{
  "num_hidden_layers": 12,
  "hidden_size": 192,
  "n_experts": 128,
  "experts_per_token": 4,
  "d_expert": 32,
  "d_shared_expert": 64,
  "hidden_act": "squared_reglu",
  "moe_layers": [0, 1, 2, 3, 4, 5, 6, 7, 8, 9, 10, 11],
  "router_score": "softmax",
  "normalize_top_k": true,
  "routed_scale": 2.0,
  "balance_loss": 0.00619,
  "balance_bias": false,
  "router_z_loss": 0.001,
  "router_bias": true,
  "init_std_router": 0.0252,
  "lr_router": 0.000883,
  "num_attention_heads": 3,
  "num_key_value_heads": 1,
  "head_dim": 64,
  "vocab_size": 4096,
  "norm": "rmsnorm",
  "norm_place": "pre",
  "norm_eps": 1e-05,
  "positions": "rope",
  "rope_theta": 38700.0,
  "rope_fraction": 1.0,
  "qk_norm": false,
  "attn_scale": 0.125,
  "tie_word_embeddings": true,
  "parallel_block": false,
  "init": "uniform",
  "init_std_qkv": 0.0274,
  "init_std_o": 0.0274,
  "init_std_up": 0.0274,
  "init_std_down": 0.0137,
  "optimizer": "muon_variant",
  "learning_rate": 0.00852,
  "lr_mult_o": 1.63,
  "lr_mult_down": 1.5,
  "beta1": 0.9,
  "lr_head": 0.0192,
  "max_grad_norm": 1.0,
  "warmup_steps": 200,
  "schedule": "wsd",
  "decay_fraction": 0.723,
  "decay_shape": "linear",
  "final_lr_fraction": 0.1,
  "batch_tokens": 262144,
  "max_seq_len": 512,
  "doc_mask": true,
  "train_tokens": 815100000,
  "max_steps": 3110,
  "dataset": "wikipedia_en"
}
Below are experts of layer 4 (counted from 0) of a mixture-of-experts language model. Rows are named router (the router's row for the expert), down (a neuron's output weights, with its number) and show model dimensions 0-191. Each number is 128 + 32 x the weight over its row's rms, rounded and kept within 0 to 255. Numbers have three digits each.
Before each expert's rows: a language model's description of what the expert responds to. This comes from a sample of Wikipedia text that the model never trained on.

# expert 24
Short pieces inside or ending words and ordinals: rd, st, th in "3rd", "Ottawa", "forensic", plus %, sub, acc.
router:077180110109129105160161106152094156148077068168116088110119073089176116135127105129162177069091179174119155171137178134120175194149138162179121085118089125132129082133101127073139162171127110094147095128100154151140154109140124155107148082162158130086098120079103068181131155098131135095180185177148138085101165168176129076097069100154141127145106161128154117127082107123137147119140147149157096150167085064138123206091176101067101109105129075094139162185127128139098194107064154159110144106160120114139171174100132173184127109153143136145119092176096123124148148114150124105
down0:156133174194111133151145063135096139103105156108149190170165065154145083150103119091107085129132111110138081146137156099181069132078163132113175156096127147102105133131146115133163032119171139104134155123130166145088138101098125133161112065140145112104111149100083167173147203142134186131144115152084124159196139130142146113123161134089083125121109155154175110076159138120122137150158160113134164149201151151211203160143158122158177120085125148133136092120101134110177143107107120143187141208122139125141158191150100102099142132106134115120140086169131114119045112048116140161
down1:216095154094112160127140152115147098124094137126162148142143100118177174152056131201119113107106129139165095122130133142136117134168152135103139135164152132161192101120071145159144053098160141088113150149130134059164096104124169092133099127072110136083221102157154100133153161137115112098127143137135121115137129085151086131097139137127128089082156183179113091141171138121171102073154133168158118080141104120198086097144155109087078174070095130214129089191144109066146181092107116059132098119119157118120148134132128150115131084102176091154112104072142138149080080119093111102
down2:104142119152121110140150064122116108132153100143106117112141189171102106157142130105149136161116127084135121140122160111066149106168163101118078094123161132127146144108127062060148146135148092155115086094132122183174171122102191116096157139153138153124166177163115138037142144152122085112157171127107189112141094095102051169105144114084137152139139080151106155141056127177120128205152099171105121076154105121174099149168147115126154163116225139150122122119205097175152186178098086179145133094119110144178101198119138129138122137132140093131146104072130187102142131137183089089
down3:099131174101093153098166176147056110116111108098143116145159133118153134140155155075151141095075153104138122101111163120176143139187141145142067120121092166097163158123135179096140146186103091184150146111178152057174102156146100128143136062113101098157154128159174068115132096179208190133123144102087100140140164106158063099121115116116136155152151178148116125104136084150157136099167192095120127169118154139162121103106069127137098166137140078149111128111173144116118212177163106091154106079089136155112105137208132105131127191104069127099098158100154152127147106099166064137
down4:133084106120124105141143104174131147097125134160121061153159143088162168163081121086162097170089139166144144094090124169119131116079153113164172158184153135113108159159162135107109118069158103150132136189125145139139094153179159153123129137149043102104085114184090099044108118109177146120121093166141100129158155166151211142179100111111132146159093069088161093133105179105080075103084104107163127137091101126117118160140141158169126165079101140118113166142134158101146101112113143128156126170138085102124103178090138154095060134127143174130107071108175100130066106146119133018
down5:134132125112169150116114114119160139148169142139093083137098115103126131226121138144155145145168147133096181116142128148188103114150179166126179110174096098141132125139087122159114145113057150114185105163119108161114146146183126109145078140155156135163123154177042062099191131134160162119176102162137113142135111095118114110129072146150130167124185130166101161200132109124121123147060110128111197140121237171115069137114166161151102074133180119123101171119145106196169132137150079140155126115155136092093144114051106093136135180182129170111089113157144105135140135111078094156
down6:082121135147146109206155138127134140149161088104159093144095140133159109174129066135167140172136089183083118114082111113127142133132127099106119053098174110113079158078176145117101136099126146134138175070140166188119173121140127159116126183119136115104083057128093143164114186103073130133113095147107132166160120081118120082114146125109124132109129102081140143152139141111154111185143099163149125155127155084147044131172118116125159128188153116116112109129095093149125129127103135095116168118154127155084170044125141076117088145114057097087206139086227093168155154152137044121
down7:159120135137074135102115118120106142105071124117133122138090100126159140132134108136181145168127181163105125158131140112087070159095105134189108153133099127126146144169125143101081113137126137118090151088167151036152124253114068101152161150127111171058171078129138144052142115124182091157123144085163123162147141097099171163172090141099137089145152088161158106097133096134173129216191124136160129145102137084161141106151107084069170134116178151164113108143140157139123165116120140106151113189180148113120127098101166155152134140190155136126049094133154109118107130146052118169
down8:085168110180151134175097080102162059202087133124107164171197158177100152098129110116117202158125149115133097111104114163081153161094189112109152063155139119156090089159181101118162125155118189153078121184122151130107108125089134130172086118101084113137142123176131140117113118103104143120127097164118113089145105114219165084146180169126149151086118093089144154123126146148135135082135115073150127103143157107057074115097116117164175142161103133170089155114140146163111151161168094152109110130082174102112064145209156125094133180153096123138109150083071128152129094144166128106
down9:144124142161126165158141145069205126127073147104105142148114137099091119004060145131125138123177069130118121170133108132147126155142175136148127097138089129154154081114122124168157102118075121160098113163137129113125128101097126139150144071171154099074169109175168157136137105162160151163194094100086162142163080147186167151118118116087139206108107097142143152167083162113064110136137130105118125120141107204098128100095146089143133103179041110128113121119104130171108146145110173107093106182158136133138172138090097119086106114088091186185145171087170117117164108132086072124
down10:108157162090103171123160117116055128130136145152157089112140128107120153068117101068135099183069134091118155120137112114146133084159147151134146163187166154094088121178160121168153108087170055022145101099171108106108167127153137159131136103167135111149075135116177150100069145039148079129106124140128140093122091113129123112143126094155119140147110084150061125166119102151069110101138101133126121119111134115133116169152086200158131141157166129107109149131133119096103147171175100065147114080153122120107121058133087113144166210143084176063087141111178100075145138097095121163
down11:135161132135107074133140081094114109098189125119127064161138166163149113125074116160097144115145163156120111087103101106111125115127154150113140106102131085156132093128162112165149158169119154159134141158159129152116133119068140138180128148145091115163151147154145132054075126162145164150141108129146109109083061119143087139138131103172112177084124151097099087117144168091150055122100070218169130144095145154130136104102101135080158098157126131160108116201098156136098032095159142167127099168114123136058131131145091122057113139226055081131142119153143177186115125058093147119
down12:164164131155170153109085117111116170145078153140086150176165138139167113107165130092124117136121101084173117094179132162126126166178090086117095146170137092193126138162109114126161069110151153109130051146142110167169172136173096149151116095152171141167110147089068172129184128104142139127130127114197062104136195118120176094130085128165146167108126097048091141177102171171178125133139134103075190169137140148056113132113123102106148099170104160098112172147123097114078145176137122119135153098168148096117117165118129185154115084130045095108110120104130172132160170140172112077
down13:118164167151120104128137082125164110156123132114104077124162154144067181140145172081137134133089140088138158148127087066174195075109136140120109167115154188103142087155140179139111089165057128097176130110199125126157099097173100135138105114127140103137083145151164066134144121111079156090047157124109173092094174116179156135079127099103125138145175134146128123145133160065079134112085104170086171118124124119092147207125040111116120157156139109138091152147154117165101165114140118144076164093167096151138080132084135119130186089137162159122092103121122146075156100130208161101
down14:169100104115116100156065159144175060144097122105134160138126108166153145112143167102127092188166141182146110120123119199125075098176132129152183168128169126139089105084128109144155122188090197083124075101097097121120091137139123106186098099140182082104120131169162166141128125170126165166190107159184092132169179124142134091144147161149119171118122238101112124148194120130097107112172151150178140118168083159085146148065125185093157165120109180152186144129095052121168096101109114166162143125132150159140137117064120119133097109132077122146114101123136148117127156113120110098
down15:116124134208125127118131156155121142118146120118101124154133155125160180194129100134148162136126122084109114163117133114126126105080087155108200076116087082158161110072152158069100094140112064181083175131110104190140088107110128168172130141132069160124112108114108159168165167112177148153168140128143121140140184084100106164148162119137161134117156184072075121118102057096099147106069126110083149102107117157138082118124136198154161096135107101176136148077120141114145178158111119108060122134106176077153102097140193077122074112135098075061140076132064145146106116145168156104
down16:112144173156137087082075107115157119172087157087113103154081152110156101116102155056151093138101110137136164128152081153076117109140135097121121213138129130138175118149137133140135148171144109130125148165122169145192122156129081131168100171119114137090119135119144186165194124138069108085133118145081112115140199153160141178143093169158134084118141142117086153122138108144134140148131137145211145110133110162082098137087118093114102128129107185087062150137133136090183138173184148153117123174184130194048129132129083142118158047125179158111126127157143073142061052122099104078
down17:191141134091203164121116121122107076134125136107125142199158101134130058090216103169112184112187171116137152127093095172141161075110171079101114154102089144126078142127147102139128094182098172125127164105097136163135118127213138141158113183106135155202119129132155108077129077110136076165106119108155100083109145097097094113155131125126190150101114161051086134141071155185116092139083153120118137104136090140111156103108106164130194141147141143143123095125095147166101145188129158128114052134110145135077090129138078065125155117117101141136129087135129102089148170094160170149
down18:136140098168131123167164121070167138186138144151188076128172136208094095103110166097096096066129094107163110124112170124136211173131118093113158103149122106176121104170098128121146209109230126119125112138159151098173192164100096121116159137142140155089153159089112129085153127148184133160128102139108126105116161142157100142113136094138148109178117143112191163101131093112134150101099102131119103095160090161127144065095103041102118127169111139115196148123170140149021179179110135111108135125177147122144144144191104148135147083165074127114115119125117156143113104160102155144
down19:136066148133108104135153117137142088132172174168170155106121106104112126119114112119115147149121153218097189109088156073198109074117167151080131101124083083132181249085114131123175199104102144072186153159127150171138128095127139095096111156106160122167127097129098085132080093146100140104080092074150124133115189112148152179119138142095138068094129110123103104127124096112132155138153101128113098159150088106148149107070139159128116105120172114143198153141122141101098091126127149152130181205106153099138176134102117099110138090096074183096189100134088133161157119121106101092
down20:114092113115132150147093147183176146085113117110130139074179055178142173136162158164152184104125144174124176138172192121087163132107134072122170142165152144098141114148125102189165161122127136119156094082153121158147135191122104143143136124141129128089137131165116171183137150135098174124151157119076151180121144121135176120137094140126064148134089157119072190194183145105078098091193147153083120158134104134146115180105149126109147107132171159107082169115044103151145108134138177177064090134118119112089177101167118121126155100186154153115054132176086145119131095113086168158
down21:092152106146041161126152098098164146156116150090150152124084169119153110075086147070207094173113148144146167147120123095093135178141131108118174105105156139172093069116114127170093126108220143108134080118160097112103112119109132137135131158158109116157148175131114142096185179087181139108132135127193089103134116129179144084160142179132089134127073145087194118125167148057078111118102129172124142097131140097063117133094118154084134133224127098208125136162153125169074120145191118084115154150112164150100108105182084140091146150130101117085105134119121152103100137144100143096
down22:157146150147133112087059137151143076124125167137125097206055119086130084147121134119131138068098112104171146127168099119049118115108113092165131141142156113188093115085110157087154154113157131180156127103133136045104167076112118122061122113139055124091117108181075111079193168098158123141104091119105127114154171126187067142103183118126150186082073135104214125132111134130113136100141098084100136120120094142116165141097144131123111185118131161109086148095129195080145142165145147121158138168199082086101107158091137168163080121129132117113126149130133086136134086112127083151
down23:161134137096146125138146130122122172120107135164068115165201132142129089145113153202149134153141129119111118177094148138121110108165061110129086137152096120096111103135148088080144072126160111142200161102139067132116204150137148040102109102129107152148096134114077095139204183084148095152145139097059130125148097132139125160107149043118111112092112127090163141116147109142118115059167109180096134170195080072197150109096134126154114115138151167145112143167114108168097140141123130065121158149185110113160117127082146128140148172189140147087199129149167138097137142195108161115
down24:159151140154167182165113170147075050101145094114100152129121134140187080107146142153170147133141091163076166106078143105136085139114122073143118126106090138166109095159092087170136133180154149118131131140105161142092153132172091133103124149080144106154125113132146136083119157181175193170092131071080130156068115121088156123140115166162149157151141141109167112131121123141135065160111161150176149175094136172092164179167162129092127120075124125195140153100145185156173137100143131200166139107134150131135110084164109186113177103161146148198103077185184104076148078111183113118
down25:135103111139166107126176106145126124138112108121135150166182182081186113135120155138116117170147162124085212154136089179113140138132144140090097146175110164093137126093133114076154151096183136118127148175148135133117070150151169048157128157101188123173098076103117109079113130134148130157120132058129044101173156164143146142117146104111166095119103141140124090117153103190141135133073137088213127092196137105127167157085100136070096088139190147129126118177160086137156110097151081091124126112169053184113110124125115129109154093093165113146120127068106122147119182098175168066
down26:156108098149139100105152120101130123052137139181093100127129117208151108186180095058187142127163105141111187162118095167155124171120119079171129153138185161118165136139077129126117123120178163106191133109098149099148100097112136164079145131131145191125143102110158156140140140140126162136150126088154083140103138179115185160099077103173120122187153110102122117168102070127147143153072130177083113142137066108098146148177155150126046097167179103103088091119150116144124147134106166108125125105176113142119082129191145136154193201178151062102072154151140158131092170128104131125
down27:151154127146130159142110065047157160136126156087045129127167104136141136119095141159111102106129131145080084113091143059073066143101084197110123103100143113130151172080114176129145180176158126111103171083147204169113120167133168134112078070057098111120175185119127151118166074117095171084183101123130165134166151186144143139119135081128105152172152130130162165135144135097069143135070101098119140154102083161127194113148169103187108152090163111086145112125136141174101162183091124103154130090174098172085141137097106140104142147163129126095190158139115133126103135134123135134
down28:111071153128108098170136153172080119125180150046137132133152121135095172137143155177157150109105120128146174141119127088072167141196098139158114112078086136120148189129048162117157155118096135103125090155124170090111118184070151180124150138134129162080195116186124182150155133160085027096128094166149065159116179117095088128135143091161169106164100127159058168119099103143139137124199078127176168075154141138111128126161134130133166146156123150135141090150090090117142108098097120109083109121139131099148113113100056129103117131134142124125141148163120157215130106126176152104
down29:111140194088088111055128134096113167099143086147116152142119056085161104105106152111120105111079124132140175172083080103130108130137171143122088130147135144084135134157147127147141154149110075166128108153144092121089132147175194071123160154122223140091153121136183129145116115160118058149122095093139166179125126106099182141080095156104123145129161097173055147173099088109127156181136128124171108147123084094104177154135135150235134148117190134188091113118102124182157140138190113164152114132092140158111110144131138128068135121188130071146180127104119178105115149181128160129
down30:133087178147136164092075105128126060123099088115170123174189102082151170062194195120128157121135137202155175127203150120107195107158132155110111114124125121129054095134141156118140103101160135113097134105118112135180136099102142158182085117119111154116124075172114118140191135098105130122086192126068145134142167157141187127180142120099090115114130163127195108155160148128147140131142080158088139127095087108130159100169142089141138120171136081118087177135125149081169095098124101161085138118067089108111128085160143099055108135173093086090112107160169156120115133118199129108
down31:150083207081108112160149139157126094143105160104116105113109168171107191075148165135092182173189120139052113115112136079048131101174162104102143096104055107124069092138077098117111156114142087132080197176093140167106131092084131142136144120147135140157057170118126140121123187128158138104104126118117134087084115177133096073113139131093132170152151140119112125147108185147163189112103132150154128040125145085102089112073112132120140163116108155157119104125123144166191137109148142136127143090049106115143158107134197125096149127139041136133099163123121107152141171130145128099

# expert 61
Possessive 's after names, possessive pronouns his, her, its, their, the after prepositions, and heading == markers.
router:076160105121094099154146168182113146148094090190147090056117102138153108121125143162129176116096182158101135148104150080070147153144197173139083119101097106133120052107065096110158180170109091105189140106099161152119153095152145131099156106161194134110102135101137097130146138099100173114144188187194163072073159136141157112092108101143187083174121153146164127151101067130128144131137183147136102173167112105135149185127147093063127143059129121087176169141136168122071152096117141133142197108154102121127165152117143166172116128147156141137134103153103117154166162126123108103
down0:139141157125115101149135143101085184137147137055142122201116134174135087180148170151082126144100105089150091114129028096180166184098122204097116118159102153161097138134145163134125099099098153098139155145159127056104131047166164167146101113110085151158086152133097117178143121132141118099103109144107088076094127140154115135171178128172095136119129119156128142086126140126107121195120114134139160119143171138130155147113184186196085152202113163143092088112117170160137071080125088139150067101084173152127092117109151064118069121145119137129133165145117144116163102186089152110
down1:122181112137131166114103145068055152115152146153141117077110138134097109125154122123164095120110054114138100092127121162146153151131164136073132103146099181117154175110125167099158162143043121133125154144113158158121131126084144122076140111130129102115095092174133057212109153172141108122212099107113175180129182119095095149100126084172178100127156152197144156122139123130146104127193110140121100097092118137176159121167112156147060118101141111105080141186127133075097071110132182123070101109121151088080141137145120098138149095164138124191158191174087141095147106083097172089
down2:087150180198116143164171124104155131122185133168082102074094124117141065106179182135163087127156171084111126157098141164136095071146165078102109164115152130145108106077099101112139146159136115125154091118109102072158092129083169110160103104054097139139103130153104184137123167144108141145134115131130152160105115122138101170106129127170184170056140126159090203144073116143174182133103143141117155110165083144172085119122113162103143121084190110196170105095167167183158077112151167160162136065132126110138100169075162055107139106152117113187139083131149142104109113102136137137
down3:034123132069090152115174165074078150133135055138127168153144100127065099166085092104145113105099145096104105115067121150146194134213135139177085167151102119163133173106119131109117125096148130166131081115147115074073136109133207104118170158117131149147114156167148101113101150082136152159102122109115141137126120130177142107138101134153111133108148137185182140170177094119146125207144127077095099126181155110139168136150127087155128124082161102144143152119151162163165156153122131107070152060131058136099119173184084083137173138144153178117155132053130142160133101153165118140
down4:139134135144119088142092144108135178099144189182087147148183110108120098134103128115097101105148151123170154137095151077115176140111127140127172075118148091155081130080168107093089184104110169157120109163108181129139090166177061108157106165094152146146061155120119053087084145089123142119126087126121128098153166138105124184148134117134151120126130199104157126125136130189114107127108159140163142185115126116134050155100083176157193144067172070032117171115155118150131076089120135166171129173107116101130143149105134137102099129123112146115143072160165128149065086155104103047
down5:149142120140162129138160093115108112164156069108156154145042142103104108193186135189162104092137110148108119155159141160150146114101115142111165106179183085118120162150115170102141127193103111154150152116133148149162115136142110145222150139107130158157118147126093133091128117114126076089124079205117128142125078062124111171152188112115093136171060142128070151127152190125162138063130145154126112082137152142138117109149119169154140203102145134086079188146135162113189060144118106140113105131152108126079117104043127149179147150161097141126107093150154173093170112075182106152
down6:129176128138144061132133133108124149065130085129146095125140188165079134140152098164140064195145140127115113134114097100107139108118167129073116074100186104091069079124144151147127130112175133206155164115144131140168132089185112165177134064151140109179157132179155194124118144113114153122101127136102118171151124081146121151104106177078187091132079187133133168085140170173111145090118181116089184114058110103085132116129138140150179105111099127108146122114141109164127139108076148133109178077101172131103138114062127197085135124127177112134143209120105078116181143105137111110
down7:117098122241108170129123106071128142126097082088113139139078121106125141110157139125116116145165159084116120136155115112078158128092134120126131073183150134119133126152131040160069146153175110149121143159112087158099074125135101107123088153109176160149136160127119177077094084151114065108080198106132181150112100035144157155146141097084137067123098089099093154167095136161140128144133154071136120182130154132099112148102142107097173108153143145111170144153099124133099156132098189115068122140152155198079112175084174127138132169106146108108054148138167140094138067122153151174
down8:107140133128184125076145084140141127173107134130096146179218197134116113098105108107160092121145121167181054181117121139078152091166093159132094150111145159159113110143136087185159196155147186180130191120102104151108142119121133124122090124144145130074132163123142160094075099136108130156127129168120150088172179083148099105162073175188094132162160163130131113132129120144133127129109140119154153071100155110063041124062102158066159132134044103138146139106136107141076131165088111089129133210120143138093143115174161144129132148141116094173080085096117142163131110083145118117
down9:137154077083106113073116072120105170133192139113135183150119118081081146082113168083127167138184126205152123115106208104113123197145129131145132126167085089099093136146130149112123124143145108137116118109080083185115079139068113184124127106154049186127189103138117085090161118158137155144093124115129150133162092206055127126095128139111105106061148127141121117137114119123109141106126107116125165168065114153092128151181163174137149121180113138079199133161117138144093141142104161140124187175112137117112158169134150083142138162052132135126185137158126156189087103103139095160
down10:161142182082130116191180111132110096146135121158131189105189098093107131120130128046166135115161126102115137139049172129094146125131117172158138102149197176093125139162110114111128157147136093083133129155151120143073141127082120095156158102189234078143150132158102127052167141167067147099121129144091141098099123106154138096148109096121187168115105119083067137149158114135143118110177093161117112132152199135104134101156088135110101148117139096140140118088097150067093160151137178124093110121144187096222048091110142106155158114132136154155124146175109158147121177130104141150
down11:121081126130083073111092117114145191160146175111120151129120099142141078107097106149105139122075166132103130084194114075077180125125125196111110040081109146123128129159086178195153127153150178120143139148138158162115134144101148063115144114088129071097213138119182098093154164115130104167091113148145139135143072161103087125128015106099145142127078080097129113117147100166177143122168126180165131109110115193157159149111141113107131152063121160124111152121106087106110118074147155159129129177142111124134106138087116165122134167107073146115111089147207128148139106186163111112
down12:178137077193138103130091131145157151071148096127125148152142122111171199121184152108167136118188102166110140112126139116150091177169133131130150181146059186146134147135119091169114157123146075112173189123215125065135145134122107123124155140194163130143082081117125178143173085049121140077150128065184113133129131173067119139081061150183158138116112063101090117090172099134142158095099130170128093155133148139096115162117133139153126157113138128138146105157102124160120146074127075109113139098229084133132118161125129113127135100151190123113096108146131184091153119129120097144
down13:123104157103140181086139131127152104161163132144085097140185107177127158109160169094122137114087146091154174108122155127219132112117157102119151078149150128168090114100165124152144116093138107144144103124098130095128104122115116122102159088168169097089114135097139155087163104106207135147164162140165134161109169160118171116096105054125105137161135096178121149123120099077140166181116113092161222130117121208191077192087122148149150161146135188189111168136151060170108126080126062127143142174137129177187130165059112156118110131111090082149142123116080091108132150154089144102
down14:156090139169111171163110101120103109127084095128202074196160148108131177193089137108137100140155136092150110125101170092129168119105098127138185174150143125161110096133146126125144112144078121094167161103150121077146074165148105134149098147123129116138128133148139207077170134193154158107124066108143088149107146118109074111145114146164135119128121096089115091192170114098180067084103170121148167130078084178125152167183079174141135167152106139108169092146117079131129140165125111126108112152103121100061139075078083123132150141090197054171155096131196110073129148144141102125
down15:141112162159156177156186102183172100117201138069201188187134176137088168125133120150173089146136128125133112099125122059137133091142129152076147116163079089101148122151157128112122108159128102114089196146156126127080116120080163165101116072161117123088153117127170178056154122173128116043154141108120169106134121094132123185125123172148132111158175132089092163160129109160123152108148142175148110141170122153169092146110098101139161126094097087113147088081180156115122165070123088179101037121122125134193139142160143150140154103142130111142166115053105179142136117082120139137
down16:127115135133103122091097089132093110128080135108122078115177124107117127140128110250130117048109122117105184120126108170137065061126122109061114141088114109147158158111152121102143125155198088081175161183189057108163142130153154119109100131120161082132126149110114128100144168121084088122176167144094108103108120107111127183120139142101081116151077188158148154159176135167106093122144142124174106107163089136093113119127143150104155126126119096091128161148120083128103106114095116097151139127112050122087111160078103141135143140135094201091063127184116111178189166132180053126
down17:100092151101089163091204097093135166168072135133093169167150099107163077119151049083108145069112065166097160113160103127159127117143168101164143041131136137174068121160081097082170089123125100137082141142108121186144147179162149120132125101099157177177177093156090127161115138170183138129134079113209120085137086122105108191162140130156139148114072166138155111145098060124127116147181127134123141113136102105117119110097112180089096175138129150152139154152077151155101165151153154178134140083098086148099092161190141124133146135148136132132145085107127117159154134160151190109
down18:147068170116130104138163124088083114167092106158139146107157078138091142134078112059093147129086152154089091154151103120116089114125145103135094143141059083091144112126104176145169168073104192155059174142162144127155161155063078135172112178122141112144144187125090157088128132152176154146182127119148115066138142142099159106071062173132123079166157127107163160188085105133141131124136121186088162089150098206133134096119118057157099101121082142076185176129129108123135141139179141144151127141119118159104196121157087140155140146120118125145079093174129116146186112135128160084
down19:079128128185065159106152175107181110129123174138112105116130207172115152070048135096104100134177155157152149134087185066118079087185108121148097164103101106152183160123148103100196110180134133115196127121137110120134097169137161154134177151104117119212201155124123126125178101101148068166168130161106098155111157101122077094112132191179086142119126154143133129086152092148080087139178104079130091139127135081128134115114126189075154103082113125112100171125161141125153163151152122100170152133137130166114160073134121101149084106122172130109119125103101061119115097148127142130
down20:110147166137078031071155133117143153109164112140139079120129114153134093147209148104076097101088151148084114151143219109090164216118131147138137113105081117136182081094091091114098132164100133161124165118177184163115139188115093106146182150138171138104099173143150154120106092171150136107101120141162110151096088160118143148119071087106133146114118185100075140102122120182222158125121116120135178174119100142160118155115207193151114164138141141055087133138151097106127144151161100119105086129112156122117173132107136115189185146144117124176125154110105141132146106131120105168
down21:134168131147103126077083141119233115100155085117099119111057095148179149098105159153079133118148189123191131178148133139094108140127152110134134130121141102126149139214098068083102128144123159155154215105111104060127123095136068130102134098109170088114136106089122208017111090150165169101086102107145126156171119125142132119146106128113092117100075143124140102099134124113116161090106190089140153122107124144116151107110090113094123163088157146177150141155095180082079148112177164101136174155123130110131099075185113090088144137098160121124086148118129082150086115166120124144
down22:166130125121114115112142129129097098086120076118081093144050110099134109157099134093123160016114148116154122099183119146103116134084160130132142100110160137083082104095138134143064127115148158142151198131147128124129119110121097102031139072140134146118052144133147123119060095089117167187110106207139128138139138188126190123136126164110106163118139107103075148116089106131201173142106114127104111135101165152104150121147083124179100162161151188133102096161119174099096157126090143115121108174094147111089097113073164167181123149073107121142122146152058174148082152085091138174
down23:130129069095130077170179113125073185133127199140158126160116104106047116109102134157128050143094203157127121172130118095117060092156170075143141100084176123129132146124112081142123083158117148155135144153144165057136104095134203138118117122087096133130106122123144111161136139124149096129123113093183102121168160123147139086122160149187138134131084090119179193139116135129115112121169166123126134142108102066129099126104171134148075113108170161181108104168104128174104100119086076163102093080125159122150210105083082066101105172082108125123121121110171124056144112135077092116
down24:104126085167139168179156126187146091143166162069133133178147130061133084076133168155153148151099074167146140123195131164057144138146126052102140155085102117106115077120136088147141141122115146110151173152124142122147174131153097145068163112089092115139171164119103126117167106122130147143141138101109129194132086095129110124114141126149109141114105168085151137160121162144191091176098130128143121140145173200130181127141149152085160100147129120170093150194152202081144131084144112121121183138119155144174082087153059211110144085154137108210112140136178152087162098166159134138
down25:107097099117165137117136108104125167150145062129132118151102161095130122130156172109118107119144090098154165208106135110132132088107142142163116144095102118110098119099122185047129117149180103140101147138122106198135099118187140126103118088148206175118102184056159140185109128138071155116111175088092113150105159063130141093092168094124162140055076138113111138128132105152086127199129167107132110164151116136195131103122182109118121134120188109140176142075129169151185151100069136128147155168070107156131076162148117141128163119139132102102129113089081094092180162037176120142
down26:103141184174161068072144134142146149120110121156146105088105133148113108161134128087120081121186119159075134116154180131135189125123109107156138180136110146159159108142130121120124147123191147106123111102138207115134136146086144055175154146144110169118157199082134113115203133157097171098117096092137130116142196096123130147118094049143133133168114091106170215133112111139163133110075103118162160136177088107115188078098125112130139164076143136059077109127109174194175117146110118115083102154112078201099129177117173173139187153146147143150167148158086114114080135125109143120
down27:148226165127111149148134132135118124176175068099159125131165114128104137129127090137130118104094102067092165116068145090111124156128129087067137143092169083132145148110092104117085095091115060163159146087144185185045157135160151154138159119122148145121134075173139141108087095158113171135144105113099180090146115119110109110127071181154103094155161110090110101089183096129149122137144132160195130148152201135125150224144126178168157143119130090049145147078164131158113115109103107142159128034118099159127145137114122167114139115112148166135116073086091074147166130140111146149
down28:058091136164160099163116168166173047155081101096132087101080155113135126123115176111186094142114033136143086109096170129114165156126086082122078111092111101100085139090148089110166148193112140112107138095145136043178103166173147154116115084091122142091137040141173146168113111132131114138088081178155149124136158131141108148113130121136157102100145073168159189140063092131183088133141148144153124155111131083144156135159172115119148186128152121108149146151162107156082092165122111153170168158175105167150086174134117152112114186135088128143114091116096165139110132089087141127
down29:155130083134141152082077097133162158167138121102163118103160090149110115115119091119095147089139182156116156127137099120171137132113090094108161067116205119154114113106101117130106136081177140158133161148113158113122180118069183147057106142121137091090134127135198144121057170140086170136145189109143093127111122167115125129138083125093123048144159046083128091138198153143138084151192099153151101154150102134081140156141197096130113118110149183107125179137159143098200127140081108123182098168114091124107117198086101147134097151113160073141148139134170113110062113148085093102
down30:211109137165125113065117101101093135123146090155154075176072097105157085178108133100122098140098103105123144116160144132113065151155101171096105136087126094112099117181108137146136083093141147085150164089120147143173148158132083107170113116117134138075127138150163149125102133135051092132115100106126174152134133160145117163182100226157146092117170156071109140121179133095153143127134163132143166114160076152119177113097194193155153118131067171136119126122132093153178087209143094095095168128104131172119118132078164119200138123104143115078148160118204142181173105100097142120
down31:155146095123101071153134184151114073159120170109118124118130106139141173120155152081122098107126113089167085116061131122111175058136100154104199103100151104167110149153125100125090106124129118155120110114069188170095120088118100116094047111193126085103167183154182162093127133130136089105074117113142135168140134084123071069108134092079116165185167096087146170121131131131100193088152123116182125064186072138089129114124179120102141109149098128119182154142155084086128159142143131165095131083114099091190092133161073121125105106142073102181101122108139115120108150118066142104